Experts of a small language model.
Size: 10 layers, width 320, vocabulary 8192, 68.2M parameters.
Experts: 64 experts in each of 10 layers, 128 squared ReLU neurons an expert, 8 picks a token, a sigmoid router, a shared expert of 128 neurons.
Below are experts of layer 5 (counted from 0) of a mixture-of-experts language model. Rows are named router (the router's row for the expert) and show model dimensions 192-255. Each number is 50 + 15 x the weight over its row's rms, rounded and kept within 0 to 99.
After each expert's rows: "comes after" lists some tokens at least twice as common just before its tokens as in all text. This comes from a sample of Wikipedia text that the model never trained on. Tokens count by the router's weight.

# expert 0
router:53 55 54 71 43 53 54 51 46 53 58 65 69 53 35 33 31 61 38 65 78 40 37 43 50 19 48 55 31 62 44 39 39 46 78 76 63 49 55 32 53 35 33 25 51 69 51 24 38 46 12 54 39 56 41 40 53 74 44 21 46 41 69 58
comes after: ".", "=", " was", " is", " =", " with"

# expert 51
router:45 30 52 59 69 57 65 33 30 35 35 71 59 36 71 59 46 69 38 63 65 43 51 64 53 49 48 25 29 61 38 48 71 35 91 55 24 70 47 40 66 20 46 48 42 55 52 46 42 43 15 66 41 36 31 52 41 32 35 34 60 76 79 27
comes after: " the", " of", " a", " in", "'", " to"

# expert 21
router:57 40 34 71 32 52 39 42 41 52 42 47 66 43 57 04 50 28 71 41 44 54 52 69 57 38 23 31 60 63 41 60 47 49 85 29 52 62 30 72 53 50 32 32 68 49 60 35 65 53 42 72 45 39 44 43 52 69 13 35 66 47 57 51
comes after: " |", "-", "|", ";", "\n", "–"

# expert 25
router:39 16 27 79 57 21 59 24 49 34 60 49 42 48 44 67 59 80 49 55 53 53 24 37 59 43 48 22 35 42 56 61 58 55 70 31 51 52 30 59 57 39 37 27 54 53 58 44 46 44 38 58 74 51 39 49 46 50 27 36 47 68 58 60
comes after: "\n", "|", "\n\n", " |", "=", "-"

# expert 4
router:95 40 59 76 55 51 57 39 13 54 48 46 48 47 41 47 51 46 78 31 53 58 49 62 71 24 85 41 39 58 60 39 33 39 62 44 39 72 33 49 46 53 73 27 37 47 47 30 49 56 28 69 67 43 55 58 47 50 31 35 48 58 67 11
comes after: " and", " to", " the", " for", " a", " also"

# expert 34
router:97 42 44 70 49 48 60 37 17 44 81 23 68 37 55 40 52 83 58 56 75 39 64 57 72 30 41 42 67 57 72 46 53 29 61 65 40 71 75 47 49 62 43 59 35 61 44 43 56 50 49 54 56 70 42 25 47 64 51 26 82 69 68 36
comes after: ".", ",", " that", " \"", "\n\n", " which"

# expert 22
router:71 53 50 51 38 46 62 45 21 65 51 65 58 57 56 45 70 60 24 08 53 47 59 49 54 50 32 44 28 39 58 55 73 33 88 61 60 69 32 52 70 30 51 40 45 38 38 35 32 44 45 62 44 40 52 43 47 41 20 42 54 60 57 72
comes after: "\n", "-", " |", "|", ":", " ("

# expert 44
router:61 13 67 74 77 71 16 23 52 58 64 39 57 41 47 44 54 35 79 29 64 54 40 38 51 33 49 11 41 53 63 89 50 37 70 61 40 71 78 17 72 43 49 37 46 62 64 50 66 33 36 51 48 36 22 72 59 46 56 25 20 57 69 44
comes after: " the", " a", " The", " of", " an", " and"

# expert 7
router:48 53 51 56 48 43 65 34 58 46 61 51 39 70 49 47 62 72 43 58 33 51 50 51 36 36 62 45 48 78 14 27 55 12 64 69 74 72 14 69 52 22 49 51 35 87 34 39 52 16 27 57 42 42 39 68 23 58 50 23 54 40 68 47
comes after: "=", "\n\n", ".", " =", " Al", " New"

# expert 45
router:40 31 56 88 41 40 66 43 35 26 96 33 50 46 48 61 38 74 69 47 54 33 43 30 42 41 32 41 57 42 68 66 46 48 70 58 51 43 71 65 57 50 41 37 59 55 27 41 60 13 62 71 74 43 60 55 45 56 39 45 49 78 29 14
comes after: "\n", ".", " \"", " It", " The", "H"

# expert 37
router:89 42 51 56 56 73 48 63 35 57 64 54 64 24 33 53 56 41 49 26 82 26 25 37 36 64 54 43 50 23 61 47 52 39 75 49 59 65 77 43 61 61 43 46 33 48 45 45 64 28 62 58 54 49 32 71 43 62 45 28 54 48 39 47
comes after: ",", " and", "s", " well", " is", " was"

# expert 31
router:76 41 46 92 55 39 39 48 41 30 45 44 19 48 59 32 49 75 72 38 50 59 63 81 32 64 65 33 38 35 58 48 47 35 95 35 75 39 40 56 60 53 34 34 58 77 61 54 42 34 30 66 54 56 45 30 47 48 25 31 37 15 53 62
comes after: " |", "\n", "|", ")", ";", "See"

# expert 18
router:72 48 37 74 70 28 77 30 26 66 60 46 27 64 43 77 62 70 54 59 65 41 47 31 51 48 61 28 47 34 52 49 87 41 25 26 61 73 49 69 66 49 53 53 58 24 41 43 23 25 34 48 60 53 50 70 37 66 41 43 44 32 62 53
comes after: "-", "|", ":", " (", ";", " •"

# expert 12
router:45 49 60 64 58 54 42 40 43 46 48 47 61 75 49 43 52 55 53 34 47 63 57 65 38 35 64 36 31 61 51 50 66 15 75 44 51 73 47 47 55 33 37 48 45 43 49 36 53 48 30 61 24 54 51 35 46 59 36 43 67 42 68 25
comes after: "=", "\n\n", "  ", ")", " =", "%"

# expert 6
router:83 55 68 65 43 39 58 49 16 40 43 59 43 41 62 54 31 26 58 31 50 35 19 38 61 18 71 25 41 48 48 52 50 47 80 63 51 82 38 46 59 17 59 37 08 72 60 21 66 26 29 52 51 47 55 18 45 42 40 53 79 34 60 31
comes after: "'", " in", " of", " at", " on", " to"

# expert 26
router:99 42 34 66 50 58 50 44 41 48 50 59 45 18 36 36 61 56 54 36 43 46 44 48 58 24 76 35 35 79 18 42 32 49 81 54 43 69 43 56 52 67 49 46 38 37 42 59 58 28 50 47 61 43 55 30 50 43 28 52 76 48 80 43
comes after: " |", "|", ")", "\n", " (", ":"

# expert 56
router:37 53 44 56 43 62 58 41 49 52 35 59 60 57 53 38 36 38 56 37 43 53 63 47 56 29 62 50 56 54 49 43 38 44 58 38 34 48 23 59 69 45 71 58 62 76 55 79 54 37 35 48 62 40 56 52 44 53 43 29 62 66 69 58
comes after: ",", ")", "–", "19", " 18", " New"

# expert 11
router:88 33 61 76 55 57 63 55 30 37 61 56 67 24 24 48 95 62 51 43 42 44 33 63 56 19 65 52 30 60 60 49 59 29 75 48 56 78 46 57 76 40 55 28 22 50 51 28 82 44 52 43 37 61 55 27 55 38 33 32 68 64 58 34
comes after: " to", " was", " the", " and", " in", " he"

# expert 49
router:39 45 59 86 51 44 36 23 31 46 51 62 46 47 59 65 49 44 48 55 72 40 17 49 58 44 44 46 33 44 49 52 53 31 53 43 38 46 34 54 59 44 56 52 55 54 49 58 50 70 53 40 71 41 44 28 50 36 64 14 41 42 61 80
comes after: ",", ")", " 1", " such", "\"", "er"

# expert 19
router:75 31 44 76 50 39 66 17 18 83 59 54 62 54 39 69 18 53 16 07 63 19 45 45 37 67 53 21 38 39 37 31 59 26 62 44 73 64 56 59 70 33 42 53 39 35 43 31 43 29 47 27 57 31 46 48 40 62 32 33 47 64 67 51
comes after: "-", "|", " |", " (", "–", " /"

# expert 9
router:65 34 50 79 49 17 41 53 39 41 57 45 52 97 36 34 51 47 73 63 47 70 42 43 58 19 51 27 37 60 63 29 16 42 73 16 39 59 70 69 56 51 34 38 19 78 30 37 38 16 40 60 40 47 32 47 71 73 37 50 18 71 66 57
comes after: "=", "\n\n", " in", " =", " for", " at"

# expert 47
router:76 38 69 65 48 44 74 36 22 63 47 44 70 24 58 49 51 75 45 68 67 19 12 52 84 37 44 45 43 50 51 53 74 44 98 34 27 65 70 50 51 51 33 42 50 51 50 62 78 23 52 68 56 34 19 62 40 40 57 25 50 52 53 35
comes after: "=", ",", " and", "\n\n", " It", " he"

# expert 43
router:81 41 53 78 49 52 61 41 23 47 60 49 75 39 31 50 42 71 44 70 40 27 36 53 43 22 17 54 51 48 66 57 76 55 65 32 68 54 78 53 60 44 27 32 21 60 37 56 65 23 57 68 58 51 36 70 48 33 32 42 62 58 51 24
comes after: ",", ".", "=", " it", " It", " he"

# expert 16
router:53 21 46 61 68 58 92 47 45 29 46 67 69 61 75 53 47 40 40 58 53 27 54 52 61 58 46 54 48 29 70 28 72 38 34 85 52 73 56 51 82 35 51 45 25 47 42 32 37 55 51 40 81 29 49 57 42 53 41 46 63 62 62 58
comes after: " (", "-", "\n\n", ":", "born", "N"

# expert 24
router:83 34 43 79 48 39 80 40 26 59 68 25 63 35 35 62 47 41 47 39 45 27 69 54 50 00 34 24 45 50 41 51 51 38 69 28 49 49 56 57 67 63 46 28 24 40 50 46 40 33 38 70 59 43 46 62 46 58 46 50 74 41 60 79
comes after: "-", "|", "\n", "″", " un", "("

# expert 14
router:78 26 45 63 46 50 64 51 28 65 62 55 39 61 25 57 60 59 40 61 44 61 34 45 67 47 46 32 59 47 35 21 56 61 68 45 42 67 46 57 50 38 55 34 48 62 53 50 56 41 40 60 77 55 53 71 44 48 16 41 41 61 58 31
comes after: " to", " was", " and", " also", " he", " is"

# expert 17
router:50 57 54 67 46 52 41 49 36 48 64 53 64 74 41 18 52 53 55 35 54 62 48 41 61 50 24 45 67 56 50 40 56 41 74 42 31 44 31 74 48 44 45 59 38 58 39 63 26 18 38 54 64 37 46 49 60 54 26 63 72 33 71 55
comes after: " |", " (", ".", ";", ":", "{"

# expert 57
router:68 49 48 74 44 80 49 34 45 52 53 29 73 61 51 45 57 55 70 44 66 68 58 45 46 47 47 30 73 65 46 57 56 30 64 43 24 69 49 56 76 18 34 72 62 71 64 53 72 44 27 49 50 43 64 45 34 33 63 27 57 58 43 65
comes after: " the", " of", "–", " in", " a", " to"

# expert 55
router:49 55 27 44 68 61 53 35 59 66 53 59 51 66 68 14 46 50 47 59 52 60 34 47 49 33 27 40 52 40 38 58 53 22 66 68 40 59 74 63 75 26 46 29 50 82 52 57 67 48 31 76 90 47 29 56 38 52 54 30 46 47 54 67
comes after: " the", " in", " of", "–", " =", " a"